From a checkpoint of a small mixture-of-experts model trained on Wikipedia.
Experts: a sigmoid router, a shared expert of 256 neurons.
Training: a variant of SOAP for the experts, 323M tokens, 4928 steps.
Below are experts of layer 4 (counted from 0) of a mixture-of-experts language model. Rows are named router (the router's row for the expert), down (a neuron's output weights, with its number) and show model dimensions 128-255. Each number is 500 + 25 x the weight over its row's rms, rounded and kept within 0 to 999. Numbers have three digits each.
Before each expert's rows: a language model's description of what the expert responds to. This comes from a sample of Wikipedia text that the model never trained on.

# expert 11
Words about albums, songs and films (composed, release, debut, Critical reception), plus pipes and colons in tracklists and discographies.
router:527489505559503520483478485485465546442519517554472525541515509534471507462476505476517465531524485516497517476515478501468514498473510502519497519514492487462576515495476477504508475504523486519500480495550490499493536504512481493468502521518511530508533501491529465525481553521508563504499477488471479488501516508533495490521503577480521498499499489460507515533454454486470488501492
down2:490536490539501451498465487500513490475521481510492517463450491523496488507519493501474475525494544524511470496504470523506518561506523508514532504510479512449530545465520500481476497456450562498506470451510472471493508511480495472495544461503531549539466506502517489471490470502480498514524479526491485530475505522479473477485482452510508467499511525494522539489512451527469537480517
down3:493533478507520530536562501439482526475497505478490537509522477524550441520495469502484486507501459489470474504492497561531523488507520461514506486502484498516525506464540459502520511506490559519488505495529551487480552516453514501481506504492514464505498522537477519515527487509477512491481513520521488476443506536492480493467508489498529495479509510502503489525526467483488509504534
down4:485490494460485447440497499493451521548520509511520515479491523498536464496529488506522481458529524490521510509530503534502522547485534526535536503491492507513522481452498503468484538503489537538482506513460511448484517464464512525540492474471510473504491506480482472513492499496504510516534519467473503536494477541490491460489436493474534510526455519511513453475510462540485518509486
down5:493467482485498530479542489538522511529489538501463535504517537479451491481495510523484498498467492513492467550511512488507533522454468512487539475497480517482500486525474490478546459511540477512504508444498517535526516429491497525531527481491498496532495467523495498423528490487523473464493511542532527490496497485476477527488508500461505535564511490518472511504469527496543493474466
down6:469496504493474506527508528477503541481529528463473506477525491554494507550492515488480461475506517502568500503505540481502551479476487488522499473490479445466426436474476450518519502575479455491515495479495518499496473500495507488547511516487485509521482513494508491502529480510501545535495503487521460508520511504534491503489498513479507476487460466503494513467492512529487477448527
down7:505469481487480491497523514494526500504482510479527503495475486566519476509441500546467522482457487531493487521540496483475537488518486490497465467465484478511483471492488539489492499546482527491481501465430511501471498525486508494501522454486508545533497523488544531480466451504516515522474474503545472486467525541497484506497539474490498501504477488507501461510505546519520488480507
down8:482509474482512497503524498499515429480483502440483489497511484507539507516488530466523533488501494494526512529446506499544506536499536481510488520510479483497463481511476504491492502518508510489516499487463499513539513541508519480491469523476525505510487499484439555517514520478482559545487555478503538459449502502523541524495451499557504482480563514493512508500512507491532499504520
down9:511473521481499504524496510460427499454500504546497498579460511551491503522478487497513481482496486497472544534548500514505525510469508485499513498553459496542520533493502519510519504523494507478511474512562511494493500486497544478507461533500478498515454498510516456502522507495499555503505513524556468505461491491508468515527505498530490484494518501492496534468526480519468534475518
down10:541504517492512506514506487475475558479478498502506516497519512479505487488506495498504471505463518525494503547536502520456517495483492488497482534486462529475484481496492500429489468542449501533481461491514522469520447486465548523519568528503489536508538469475515503488429504513517510513495528491507501492508497503510501509516525499510512511522548524504502531492498480490486493493475
down11:520502474487490510579537532459521490492498528482511512504514533508494494491478513502512466471485514509516508433443529493478498520500518499500526493499516474507511531506507502508480481464518502465435497502469520523496460493453469485463504454482501485526497515448462531493500461554510484471532540474476471471459513490511535512486464502488483498468499449529470533488515513483511537496492
down12:490489475512465502522492526523494528509515460530474490532496470510520451508526466512520503511455490509511471524503541486506439496497546439477486482491489504463518484496501517475485494494458508495521481478528456523542492481476522550479527509515469534490510483473475461534513492514556469493496489450504537530477520552489493506526469494443498474526533457524521519518499512496515519515474
down13:469522494546529509468524538466521493494479491532533464539487488514508525515508495510501522507478493504464514503474524472536506520484494501464479507498533518508467471498483535520519489490491461525498474524521502495491521477496530518478497525504497516487495497487459547527508485507504514513537519479450471480493504485526527517454529490513479529425521491498489507517501492497501475520518
down14:499537487494484516496503473506475469517487502459514481495502509513481535477493550502479499516499481507442472517488530461510460496522497578560521493474504514487502518505493504472512535494459512503472502518501505515489519474501497503478459519483489488481489502489510498504571514517506496469523492516466523467491482482472523482484495484472457531512517505453474541485495501477502478498464
down15:550495474510481501526474499512476512503494502541539494473490515510520531508468455521511525478524487468451507488496502480503494487519487498544516527514525444446536482545546481476501518511512506481469481470549495454498543528487500539479493490481522477498495500505555505514524481503487465535553529517527526464498531481494495447493517508505481498501485490518500509503453514508458583523439
down16:524493519515482496502520501504542478481470513498510501524490474527502551522542522486503472501482466499549482520489488519490523485483452522450485497498515467482532486459483537509499491473476527523536543508542541468518553470502509511499504498503508497523484475513522484515497524520474486472537565484477489496519503493507463530489527516524507567550468494502546492519508496515498498515493
down17:459486509468488467478533509533507541494460528501502484449458463562522511526533488517520553486495441473479504485537529510487487517468474525525464491503486486502476524501506493548487531538492490548503502480449502490505492426495505465539508516488494466477500494472488501476446485482524455499480544529533481503489523489509508483488495438478458502483478501490511547477525516512549485483486
down18:512493533457515502513499480508523526508493475524507489519498479529534476459519532502478535479469472533478493541489540530519504524449505524483510485495461489518476463469486493489466529503497502492505510502518515506509516476533519438490498520540496452507489478498489480451456475508506508494483488551501489476415498483468479491491497525484478502471478456536491516490499499488535471505472
down19:523555485494480517476511482489480489501511509523485519511527489501512521503510494526526497525511481544479467500484456483451513487505462523535501492502532544513482485485499511520489515540523493493461481482487509502517520501483497516531467504488525515468486535506497513451574531428518479519418533516517460473473494522482540506516534490478488491506466475480510449489530505503441502489504
down20:466494579522469493539527502475486502486540520536469507512533513500507543514480521515532474494480515467509474519486506488477477503468473503498504465466512501478490468470504514471485491500490514489467491522505537516492510472523481489503523496494489536509541527515498520508522469505520507497497501507517520556486516488491505511541478525494471486535525447510521464504530483465503500477493
down21:501492512467483485460552525521522486466502488517521486484535486540482489513486470519478512499546492471491518502485477497446465518500482472508499476489484500489495495400516485478514491537526516490468491457517512513508516437525526520458517509482473485523503502522491526481528459510539462482514468528484532483485490481469516511476498507503449478506489441493524520467484520487495489489488
down22:468496542501526497490498527458449484470528492513467530501528500521487502541550499474463487525525519521482540501512499425490467539502512494540465496464497489531507547484482467487502508487503487509495512483489492500480482495503492517511469496482465514533495513539466461456527508525530515491471488521492494498519463522480466484516487560485519555537546517504516495471459501474474522455510
down23:501498541470475484522488468505508463471520505481501450529491481502530504508466465505523560505479538509542500489455523532479467478464528513493497490522475529475481505500518512478529517503503516499452473476492549523463475558490534502476472505473519542476515478524503540483491501484483508512514524551536488521517489540507522489496472474494494529508514489527497485499495497527467516501491
down24:497455494513490491489506502509491520505473505522502524557545519519450500498509519508480507516495526519499525533470504452426484474504505490500517532517499470445508538477528480511474475432508504518509486502477481505511485488500503516502495476497519515512483493534506485514514526527514519517559505493446518451489487545469491492498515508553510477557505520514516527495484514517535514506498
down25:519548543484502462497488516500528499507494459500492502475480502503514511535543487490499543507503460497506529495517477505563481468445527509509497473510446506497503501497477476536504488483500461511555468522467463521485534463469502485511471530471487508496530501562477509457504453495510470492454541518538473474561486527511509530507420498465513529506539465534526503491507489522495485537487
down26:498485500457498536456501493492516537504416522527486467509500552509497494515534471466472515471487471482488503508489543500516483486526507533507515494467486491523459492541504452510489508527488505504523504527477455506512485518483541523452507500495464480473566512490491477449486474516506502480532490505461493467488482461494504491488468534493479516503515514525476470520519507515507551462482
down27:506456507497489516534515487512483501479501498513498483492518538509497465472454500469484475538472473470518535469464471474488509517539535519487510499477458518447514453517528465515480469501466476517515485493525522523482505485501506517502503554517489517508474515460483511540492543506483514468488487503489537500468466475522499527523477469486491478476493549526533500532490557511487477525542
down28:504511497447515477461525517482537484505500489431486482447461492492489466559476543546510512478485495522498458516543468496527440469501511534467485524466491509516459471539473535533483503484491507470463536516460536526504490510487534483512498520531474453499501544530506542510476481509497454472443490513536486503522491549505498507486457502511506508515478500515491489497554549496522489459484
down29:503489513505530456430485442532507495540539555507542479460467496508489546515487493515528506523510481502499491547456537437462512459486482511495509473529496483456531483459479510440537491485509486510479503485495514524525485530490537501541523456484523489521481498504451468481527551515507502543510506479480500527519539479507504539487497528494524492500494508516486486546517462495527502500509
down30:457494488506489544476500550499470533524513466513507521518531481471514506488483513506484509481505505497549489488504490461489528485514504504501509497490486502481520521549469510495445435519482480531549464496527522558511510519484474470523531528507491471475523509472504535494504505538517510480520488486477476474516490492498508523490494531482432499521481522519473512466540483479506541470462
down31:496493488532439482505505504550476506487508489553479494499475454479439504505479509455480486494487495540505485512513493486508523444528467495499503510510544537456493516508486500525555471494501494483516509498461476530534514516517513514493535511510489505538519547505517514506492491481509518476484494491528467515494475502477482495514491507484487531495488528514456479537502494436511516502481
down32:554503513510504479489508526471514493521549496516471520514510530526540531481515531536492529497489483527467449465486439495474488492523530487504502505494466479500522512498516500518480507435501472456491523544528524506500472516508516515481503504490497506478472487516511539497489452495510497506512489496486465489489463523511486536505481489530464480515546511501472506505508498537509521480445
down33:492459478520544517479542500496492526523477527490446500474503469485516519518503547462560477475521534497493515536514488486506502522516466517529495490508517440498497522505478473499496511500505460563523559499507484493500464491497514540541486473519509515562435517532511514521488494494473497468503435491512490512508565483498506503476459524489484489482521501504495508528481467533473469477514
down34:524528513566491506488518490446460485493521479498530468512502519512513497466522506472496488560493500491475448496463487496525469486504502538523463489512496502514485490460485509516518457517511504502493537517535473491504488495536480507493518509502474491526480466504534557513472485519489498530444507526505536479493502477517519467521489483499533490515505459515538478508521477528510521455526
down35:499524511460533492536506505452521517477484505517490492468509476489537471486528509494473524496474503499503493510506491503473475466498498454508472483497490513493478461493471487521495489496505542506543518526496462479468503477489488498507510520528522505519519519492512518522552513528512500578478491488498545503477487514500473462505500488502467493496506500529498479543554517500509582512529
down36:484494466506521467487474538535514535440460495532493472507502460492514511506489483493473527521500501554469497529480485484528473505501516506488519478544477468478517513510488472510547487497469492509523483473516500501493469454500494478501515495517500496464519502510508578503492493468472482534477515469509433451533465529455467508540542485486529491493475463498530512532529543467544548463478

# expert 0
Capital letters and fragments inside British and European person and place names, such as Gl-en-avon, Cl-w-yd, Hearst, Thomas, -shire.
router:464519492516508485486509523457499482511497499511518481496492447483499505511481513449462493465483520525464447519494512516480462490476510510528524526521518464534481515531469452482480481494493491514515529484498483458530504480513510462514449498522510494510526478527475522472463487492527538504426521493490487464517471493504490484504496494535477535457495498514493526546468538504504497515474
down0:496496515480515532500519515506482472527510495500494478482482477512507504505484523497497484515515514413497510498534474518513456542527539527511524500509513493490499531521476486510483503491555511473466503479531551516490487487512471498527483456494442472499510499502512438492530490501500491506444505471502511458481498502517482526502528478540502499507521502488490499482507434517500503517475
down1:463467514498479506484501438480480535497496505440538493516525550547522507557501526531498496533486545482539510564484557540469458486447527530485493507478505511496500475470495500479504484493513473507524503547514511498479486471498547553489493508475510506502511522444475509503438517498449527533510521509507515482508516471487508501463542486493514465486506510542471518501478505536500462511544
down2:490486488484493474520547504502504484494492514493492508473507484491520504528498519472506494449512493493494514504505493532491500526548499519473482506514498480466495532556517471512518497473547501512462521525490506450470475467466524452511507520498478522481520500535461493485481507511494500479498539501481511507477503460489471467485487505482476471489486510496506527475487457496508461525533
down3:526521478513544484518520530494483494513459500485456493518534497500424457516458497474496504545498523511493475497446482505470438552540515512509483483488520540518469513504519505468500471493500542500476472495469538523517496501513525520507460500510509484520471502475496426563512498486511471497524498530503527503487474498493518508507470502510526475454492499519501488533471513497521476455531
down4:487491508464551537501492512465522457518477499490529483531510498535436484477488512476550511498472462527528468479513529520491513485467501486473472484513501512549464493472482457510458485564505473478495501486521463537485479494492560512505518503486478515499473494483468479524465491496508503479498540536511499577481439439511494489450478498495488490498443491543497501483506478456484485494465
down5:503505477526471515529493484534482499525498503471502498543480523509487499442540506528416552487495520530507495512487522504478469511495475482500531496486485502496492470463515511503522500477431467518530564473484529464474443503507472484484500495513520469451548529522548499546517561496510451530489496496534498519455486501477509525481517503517476510489533532496486489455526525484531523502485
down6:489481501488465516514516469517507492510502479486470464518469463471477470495507504504487478496527559482519476462486524495505457450459501490512508495503477504522526493509505532524531511474500516505543495495556508501486514472494472492447454492512501495534517490507507449512511485491532511490475484509526444490515462526507483517492469502543501520507520497515514484452518507503477505462560
down7:514534480571503542510523503516470456456523502498476524557525465529542496550501483486503483447534485521441498458492474540514513483498493517497476502553478506505517501513457461472513479478531496511541497558499469508478508493572480526446491513529526538499534509473495512520480529546484526471481491505531494505490493520525503489492508492508507498503500502493500508488509480474473524511511
down8:515480521477492531537483486490509515495523533543527489539490491527508519485507571486484484502488511488560483540486515526498482509528544532502500521496472502508491533500492503497468493514490516508486469516514467462512531506551480494525474527537487484522499547504549480504491462478479493506524526540481477505490518474503528529533503530483482499480535491495511492506502500512533491533428
down9:481499483511525466482528487492478460484494567506495500529553496483478490512489488508498469473510498523495534502496483502476469506528521464512510469495515487518503517524496504460541498503495484476505487489509501486487501516486515513538497517470463462514512485509461493486505473514521474483472494512530471516509532496480503483463509497506515493497481462486497479479546482493472470463487
down10:501483507465455500501510494505513487535487475497526558493517479516517502511507468487483467488512500521462508483492516447510484504543485493512512544535501507531498506484483468439453467513502482503500552504554519521529497509503487492479526481530500482513526506473537467508503533496528500513535529499494510444514455495488537527534494516493528517474547503492476500500501494465448498470536
down11:517492497456471496490503546487486520514519465504466498495471474519491448441521531525484480513492521532510548533499533490491500492496504527500497476519506453508523461546533522472508511485473466535502490504562526483527523486546537508509465471520470489527487539509496519497510521515486507491463512501492523527458527525510475508455515516527495513512463430554494495527485522539535465516503
down12:451529506492525475524488506488508495502504469512495557461459491514484399517484529459437464511471475514495494493494534491504504508527502497508509513465457486526481507434501477500469444508548467494449515480510462446508490500504500524537493503528503553492497504503501534488517485555482479489484506508536525494528535485465497486475532508467484501534525481539510504482517501507494480487509
down13:530519524489494472449515493499517529476488529521506508495524515495497490479509474525474484504490473506532492508513490449480541525474514470492504554499504519483523497461525516502506518519512505498530510510520500456504488547509562527530553507482484486505491491476567482559467512481497481504488510524503521441489511495515509475516520481480483484504475479466520500505553500582484482509505
down14:500483480486480521500493506509546473487487520509506516480514501527482481440551494511514467547491510515457480504520530506480485484488481518469530498457493541486510539527495497515450477509483496540477509524466500519495502475481485486449472515488577515497503554495517499453494500488508468520478479503518540503476521474472504509484518488499461479497535514533527499495477487486523535493507
down15:539491509508515501493510514494501492480461523521504500434515497511503585499452484486540484502502530478482494531478503513506517488467513476517470494482507533523491530502551483500514476499496522463517509542509458480501473519512489521437522504536489514494471531495500518514486450500509491515500469539487490487507466525502538486503504537493475468538487500511508482511460512439493499487500
down16:474489517506527487530476515493498550507448534503516541478511497425461496486528511552510487490494472524484500475502471496521497537504543539487479485499555508511460474496509472511460536469471455499495458487514502517492465489501455443475484539531483483539495485473488491471479509501487487501507496487529483499485470505512534483467480442500472517515499503457524505478531509530495464494491
down17:554531546473498514473547509535499496548494536493490465474513512505528577515490505504498485510511523500542502530520509470487505492538522494522511490493475463484532446505494460482514460538517494458455509533505479498507476455496495462514505485551501486508512529537490530491477505504523505496486514488541496511470498532539569522526499489507539519474523463459493484511499460502460517496521
down18:515509481480524535508490448498510506498518483505505504496457486535501526524478471567508521530485504429513515490464513492510500458502500454500488452522511481491501487496539433500562505503505514517526486463515452527506513505468506553522542511522492513540491508481474453530495519479537463481502530525488497556496516502506467449516495484471515483511511498505470487504501496540461495477519
down19:542470511488510511515461531511461575527442508534489495548522489527499496517504488511436534524495541479468497519450495485554520458538509484482530535528503499536457542501482482472481509491514513477499506534472518527508509511479490515492506476445507481514476503482490551502506498496509507543501498517517533477483531503462520461516461510499501467492505518474506501518506505487542491469528
down20:482453467494528489481535504503515522513480478515533515484497512505510477540504468505485464522515512489463487484507475508486539516533521493526538512497498535513506513494511502495524492504491493489478537474500530518477503471481476520470453476486553463520526479476521513548564495504471531544499523489496517469516512484524517494501501507516485515462493454487453509486495478511439507474506
down21:489489493436514510486494520499515481496499580487441502529547512529498480485456482490505477455490528483514488479505438509494539509464508500482477520497508446512556506504486476486485464509531497498494512489525515463492499483556514477487472510551508516477471514548456534485489499488504488501498499525466508513515493505480462470508482533497529498510536491483524481447499502499476531471446
down22:479479466519482500515482504494536490582529482473532553503504485506492464511480489502514506497506546519489463454468466485471509509510515494503478486482515484546494504502500557524512454460493481526496503510508558455479469530529474468451536507480512499540523484505504502506506479524473486514526494549502495527521467484438488491467510479510522499515462545500498513506474539530503530443531
down23:518473496480450500515511495507498488534506512517494498516494520525486510524550464506498460470505516507522484511539498514494516460528541510525461509487513461487522455493477456523475531531459536515487531479506459548479548515493522496514489516504487459492494522511480474516503466495485518487475544514507471536495488491475512502521473508534494475520462482499495471548519498521516519576518
down24:509479500495496450472502478485492470440523534490544484481482490459517499505501497462529518502534555468489483489531499504494516518531518502502550484521469455513506483497532512509464513529516490536487473452551497459522446539492469531481563518529492494468520491494518459498500507505471529511525504496545449491514541495521485507529533499514517502517510500506473478500482510478498503497525
down25:452544493477482518518483500428510483492432482513514470504489533485514493480506497509507523469476531500527522477502537508507526485459527462515501460479508492500513496512492531482544529506500509497529497478515474486501480489484534533531546524491482480501445492535503494523531462488517515463482466526518519549505483519483514499469473545492533541511487484567487530516471498465517526469493
down26:488458521505545527506517503523473465519524544471473482499510491500504528527489511523450508472528499492501507494520504489471525493500502544495477482506550527477487544505477469506473522504478525481552496517466484469491503490536494490517493516466508476493507535546474516510469516495530549524482485536479529498498500460501510559514486450512526535521488553483509483444478528510504493529548
down27:545524496515497543531513517468521511476521487471510530479525472485527471514489491516471538549495515471487466497483482493513519464545482517484512475507457519492473493508508498463485531478477506508506504505504454486534453474525494512524504504454508514457499509523528584505503531511527472508468495484453510499502498520483442519463492490474478513504482517520475467490541536518490524511537
down28:450465492509499468505514504501552572545542509526492484495493506477482493558511507509491503516460483470505509469507480474487468513444520507515489514521493532512457480509487476534491482521486472492479455533489478509475518479528435475529502485466505480474466488506513502508485514520490494482441477465468490552526469495496518519465512440485520477509486511457492518461498496502465483508483
down29:485469502500480529516513507537485500527524506477497536485528521551475539506527495485480503490468478520520456517481520505475530494467533536476521498461514514490509486512498490538490503516446519510489539473510544526439510536536486462465485549522525458500495482516516502512506472531500526459485415495482502524500465472475465512464490501497533509471517504501518483485535522498520515492482
down30:476518476483489480496529511546460504494534510530526501508474559493522503499489491500524517520488492516489488483544506477502476538506511493479480512476520482508526535500504487475494572505534530441503479496485516491546507487507509498524534485478470473479508468485525507480505527486489510506501537489479528467513487506464478489508522523504531464522499504470497508493458439488468518509570
down31:460520514492497488510494498491493462538501514512501531510486523464508530540549484521454478502506515512494511501497479523446482493499460523520487505480526495539534501501541487521507446522495495503508493517466507483469494583468488520481523536492534542564473531512462507542499489504505506486535538531492521510453538478487496466516494543503501502487527522479513453498507510508497479513505
down32:477539531503494466472506515527497491502509525519506501507478465501461559526507466469494519526499514515507521513482405495505544529516508487512564500491533465490497509489474492490486495528540446520508528538479492497536446512528491477509490512514509512459537509501507509541527462518485506452483493541498523492524507486516473477487505482507517510512557523530541527519519438464534495513473
down33:526473518496526528510510457500512507532510523509441497509504496497490522514524444477492512464535468506494475509512536511481477479545543471477493521525510490516538519522502504470508517456421512460511492510483509484469512561492522500500500503492512459533498507500487522490544552467492489460487495512542447481504498514551536477566496480490480497483497496528472519488512515524477469520486
down34:465491509482488513490515489505470527525530503515510480487511490490507528528494424473494497530536508514494531436545450479522526533520518471511474473521468500542491481493504484531540526486477430498481516506527500526529483517507502498503496550509499544524515496495493491523542503470555479478517541514532495498528491517509459510495525528500507494527517479485491495526478447468494513498519

# expert 9
Second fragments of proper nouns following a capital letter, often foreign or place names, e.g. V-ern-on, V-erm-ont, St, Arab, Garc-ía.
router:488447528503453510480473551478520508489507468489484518493506447494427512476519548471482526498493492564472467518532471467548494549449504507468506496468470500497485546503499526505510550489475474526485428507494476531493504514486514487500494493510483502523485512508528476453530488490532483489469471497511496471453494518484491478502514509504498538493513503469530501467496524509493497515513
down0:460458523471501501477488481532483513493457538512538486464499550484467511475524473473489518522514502485503492506485526472530468514498473487516460504483508493481484495453484504481483470479535472490505505541479456499524516531538537557529513521515463464495545486468507500470492495467520511507472490516471519469542520484532496473502537518523505477510499508499516519469476533498505487515498
down1:481498489492492501515495520480521517449487467463512494521478497539498527513541508482553505437495514507553514481540481472509548513448534486512511475481539454522494526503556483517483513464515513513542514493501484482515522499472476492501459541504460470466491494472485482474484501492521516534457508458516459485515483520524511544482497465490504490532484538469501459522491474505540514497504
down2:486511532467460484468473523505525547533508523483505453537484478508433510490510545488526510519470503516531496530512542545476505514517472479499496514521495479507471514498476503440485486492484524503504518525481518513481488474528503550448457504517471519502483502512520469498479504436527531469508513462513484475504527489500522464438499506484472490514482504506511470512513530517516514472504
down3:529502482497516455488481492499504466498538502492488471464532518567501491497504463501517500487504502520443524485469483482502495505493517536512509500537517467532571533514495470495538500509489464494510508492521525465491485491507452481475517530492489502545515450475520470475500530495537492469528524457478474457485529471510490536498494494482499511522451482542490500512480513488530487510512
down4:502535465516491483494516511467463513504523462467544506532459513505516449507542508485522485491489470506486477518524453526499503547506495487498499523520490484506489538490506497492478491489501523493486528476507511479493503460513456504508499488499551542523520476445496474544546536498522496493535480476527483506489443499518515510502470484505543493467515491521526477468526506473482537481532
down5:499510480515476480478517445526500511507532497524510523516487498455533532480488502472505473470502539545495512507491452473462546506527503465508533471528519453497507491488488460508522479501510487500510508466517472467486487502489533486510478501547469474491510492488494513523496502509477547530525500494515474541512466514513498499533481470548519488505497486493498458447539488502546508478484
down6:502559519444492488495514521511495497511483487467499563550507513522520504500510533498491533524440473487480474504505540510484453466505525537515504480473455474497514507463528498486466472490513507493499501518518486520532523493537524500490515499473514490480514507486522509493505500474468519474486481520508487497464534519536488467507511483535512523475547478534501466545523489529530508513485
down7:450477519490531481508523517519496512488518509522480492502507513455501533518510526493451514511528494500536466487519484518516503500530479492475541524551517465475477496537540497550426466480522506534495507546525505468514498536500452528492524551534519563480540481485503455517528521467527500495480543527509496537528479527476498494524515520473490515486510498502495493504550505513494540497516
down8:499476456516468524514503511501520564501529485481525477501501513512515478505500475502484449480496507476516522536510504501499523486477526491522471515470509508521516483490515499469494485502468487495496472502470495512491545489520462485476477499536495507480530532509468512510518526487521477506477469509451554494484451438483484525500517515546505482530506478515490521486463509494507536502477
down9:535519509534546506524499549467487521524466479524497517517531507490517449478526524502516524495536486542495475477460582468514527539500486493521510495476512495517483525505463509527505472540506511469504471513472473481513503510512487513480533450536506489543474524479541494481553479524462509507484487508516478522502489490478493491527460479479483519434500478476517532474471499510489545483537
down10:500490509519512521491545547493481487513484493471547495500472473479535544477510540468529530518531502501450532486458530499473489514466474474493479438474523524512456460493517520481518472531552516523501492520493460461498518506504514476486515507484487491499530491498452508502505449510471561486493544533493488492491506492507468491481539498513475525474466459533483500501520534526471527507495
down11:470508498467482476512464474479510454517472502458511456520489504503514461475545507534481489510505496498455531503521511488529492511472495547496533501519519529553489527512471448456528533511498537512478488482475525504509506529454493459473509537515511518495459505500467504528535546482514479496525543504489506488510495456497525532498516475534486524517489470532496503509476491497486575483457
down12:506470501461500503520506499491459516455503517519513552486520487517508503438539515510499485519483479484471536506458508534494513504506492453521486530452513492482456446482527485523519501497471470470468501511507492554459501500476569471505468508521473536540505496503474546469491519528553509579529520495467518510486494488510528486503507509486496520483476512538511488498525494491494492486508
down13:563542519525518507496473517529470517476487505514543458478464501531479517512511491499510515497503461494537505474486539513478518505498521504470480498537515454444505538511484497500501502489500531499503538481532468532488512525518518512558512485460501487537471484504492485502531542492499534516477556537506518472551521552509543512512479508479488485521547502482519507486481503505491527512484
down14:515472478443503541487496510458456503516440496457531495524519466556513491542540512455466490503491534551462471523491522482460534501524463538528484503476487511483507479500498487446496469518504516474503545522518499506471486503487497490502514544452519475573480499521454504512489486522507466509469529521524514477495494474530512501486488519493488474518506482478493494517454512528518508502503
down15:530536482487536539466533516472524511493458496506491453528415552509498471521490490518514493507528469521552512505485477519484497479523473495503480507491512476504497481491524516510541494457520532505512477462537490518496514489481465494513525519544540535533480519499514506562513524492505492505522539512484462493514494550503510467509489460483510534457506512482481490493505473489479521532521
down16:532475520510501481514501519504493478507461486509524513466493484459498521528558505480513508519543478491506519506489509483501490458539505509496472512484489571493470504496532524533559494511517482451494487512516480500474480481523497504492484512499476459497525495476493522490529466424484474503515469475467509488531485498538474505486476519521507484513480525505557473501491488527515499474460
down17:510497454476546504480531490510507497484479506447506511479519515505508509517516493498510502461503465517490504477518463403480464478507460471469518488499465502502504517492469516478575537501451524524493504509529500519519493541475517506507495493550503513512541534534503507487519478539504510492496499471496517494488473498496475462528448540492483470512486496543495486487451434516491534464535
down18:521486499482463449504557510493477494474507492505510500476506516526496516527471510521465489481538522524517549487511505515484505498510518581513480485517471453492507504470535486516519511429482498527506519519487477498481476529490534475518459496500482522471500484488531488503516511475481552522530527495517504486453486496432469483517491513495491512496543488502508525497514506511512500483497
down19:519498484521535522471536487513440504458496476491477467522448496528486467503533483522490552521542496499480486476528524493473496517512470511501494523533461520525479503487492487557467533472513497520578545471521520512518495514495521482485513474532464503499495522499441511482545475484513532511476470540496471500535492483509476489486505459527529496509505520507470523519500511503458515497541
down20:499461508485475489499510555505513503448509523467533474474532526491499500513506491505486489505527506525506525500488496444485533498462478469506507471491499471506538520535478475485526536499524479480520476555497492517471477550472481456473504531483468505512498493480469513481503504497525538463484474497506500518508480461474474468492506482566537529503564479491546533528501519546516479492492
down21:545503445474546476498524504454499521503525447451501519519526527529466543512468493473517480514469472500484493468500513534500492501505514524530480539554533513518497485509467502494482514527516486490497490509501493530463482420574535512496464457509551519505512516483505473511490497506537522517537543460492515529507454490492512491457488507514534532503511501509514548517476516490501484508508
down22:503500535552507515520508481531505483494490550523468486527511500508462504440510538521511532504493488541541501507487504497522536498479490520493501485458510456476500488491477445528474493470513479491528504473520477475481516502566489504524462489543488520504492527487490519496538492511484525500467446505476487485554528481525500463506511514485453491488531516514487513498459557529517468539500
down23:511515500515478541522503524481458526522467496500474541542496467549496507477499487484499461532450469521491509530501499480498507525506521499507521443528505492491482525543488515468518504532485533516474514488472504550490506507504539485530481488533491487527515515492513486540498496506499489523474513520505533532472499490493525500504517521527526483503481515531503504526511504525500515512522
down24:510502498499501530485479508490513515523509474470472500518458531506449500513457504475494527492503494512551497506491531503531516518498536517489461509519456462480508502569505490500514537549459494470503500502492495523523515486519503477550504507499511536495499493514500499430509519489514528442519546508499498497506515491515503460529477520509468506472492527473462504488465536521509491538498
down25:494533488527503469489492502475456509438440518489456497441477451465451517457527487532520511500508479518495511501493506507472496494485486493481471495521501462469530525532449499477524495520499533477510477505474484533482535468476488525523516421518506513505501476569471485518513504502528516498505505515488531457492470512515492510511500503448470496556532513433516492481467508468529490514515
down26:518545537491461541540499559513470525501471472491468530518494536442459470550504483544499459496505501476513480477517440467511522517458470444500530502543508534490472471530456527507494502479526453496533545520538529527547464494528504470452501482479478455473487494535493468498467525508484508477513470503537519501503479499527488530546521493532499483525513516489518516519520502482488491471508
down27:455539491495481486498539510468495456501471500461526440511535494488526545529511464505463569494531536501486498490480530516474504538481437528494527478512520497491536483504510528585506500485492491507498511515506479480456488508511485508517474492539508500449505483496496453505540499502503489497489514505483491498456557509450522557482497542489433518483489487481472526515500493520521491498474
down28:533500470532503495509512495513505495492534493527488545538483513496510469497488524453511494495535469522506488499450502485517509513484474520462495489547525544513535514547513489491489497480543476521490446501512540518544523502546450511535486518478501518506467515510491537497558537482526490492505509468527530478470478516487499492475522512481505472488506501491467483474475468471525545489473
down29:486487495504508480513501529514446509516451443504511474510476517523500545517497561560480481497509523502532515508527497545481493469497509518506487522513510507455455495515483462467535492486526512507527525503466472533492506511510516551437468522513486509455499486492516550540472465540500492538461506505486525540500494527524490529531505491501469483487505503453482464512560505508502504520505
down30:478488495519510483507494551472493486525493480474449491495455524473495552476508518466483513473466482524521500477490483467470521511461476480487506511520505496474500523478462521478499440492496531510512506507530504536508492476475463489467537496478475491518547507487478522483562516485527447527520542517479474514528474457517474483489500503515495533450525523522538513493522503486526493552494
down31:513498502485497495512481505503507455515468494469508516534520463502518494530462503473502523529514479484491511466523537540522501512468522491515475518528518510508511535471468481511481519461562494511485458550482522550468564488489468537513509499501529484528463517486474513452491487487542488486430538561502489485518475500527477486495514529519453525495498470514497511492493483494467470545487
down32:515513479467464462507508475463530537510517489485463519487528510553477501518485504543511500513499490509524459466516503481511486529492503506471502456510502524525484481459510494489512477490533500502509511544479494516532471498502495488518540511554480447501482462523516490493472501529489515484549462484494566472476496490494516526494499475477514512523519533471465521505488525541494459473483
down33:536480492488456512507513527491493521497485470510472493451477457495495525492490528502519526586467490501536491483518463458512524508497451482538516508496517550532475454481481531484512507523490499500472497504489478505498494495467509472524424477489481479508529495501482520490534478522507488497486518485474517488453487456488488500479504473492473489474507475509518515503534499507453482507506
down34:491415494471503498565515494499483505504511477460496537500504494470479479547524477528476500525548493468489454496509513518452520494509534486472499514471474480469503512517510502499467447511473466518495507481526457469457519524484472502515530551495501512471511522495494487492535562483505511460526490507480465525544535511503497500479517503551451478505516457505508509492513480495477466488534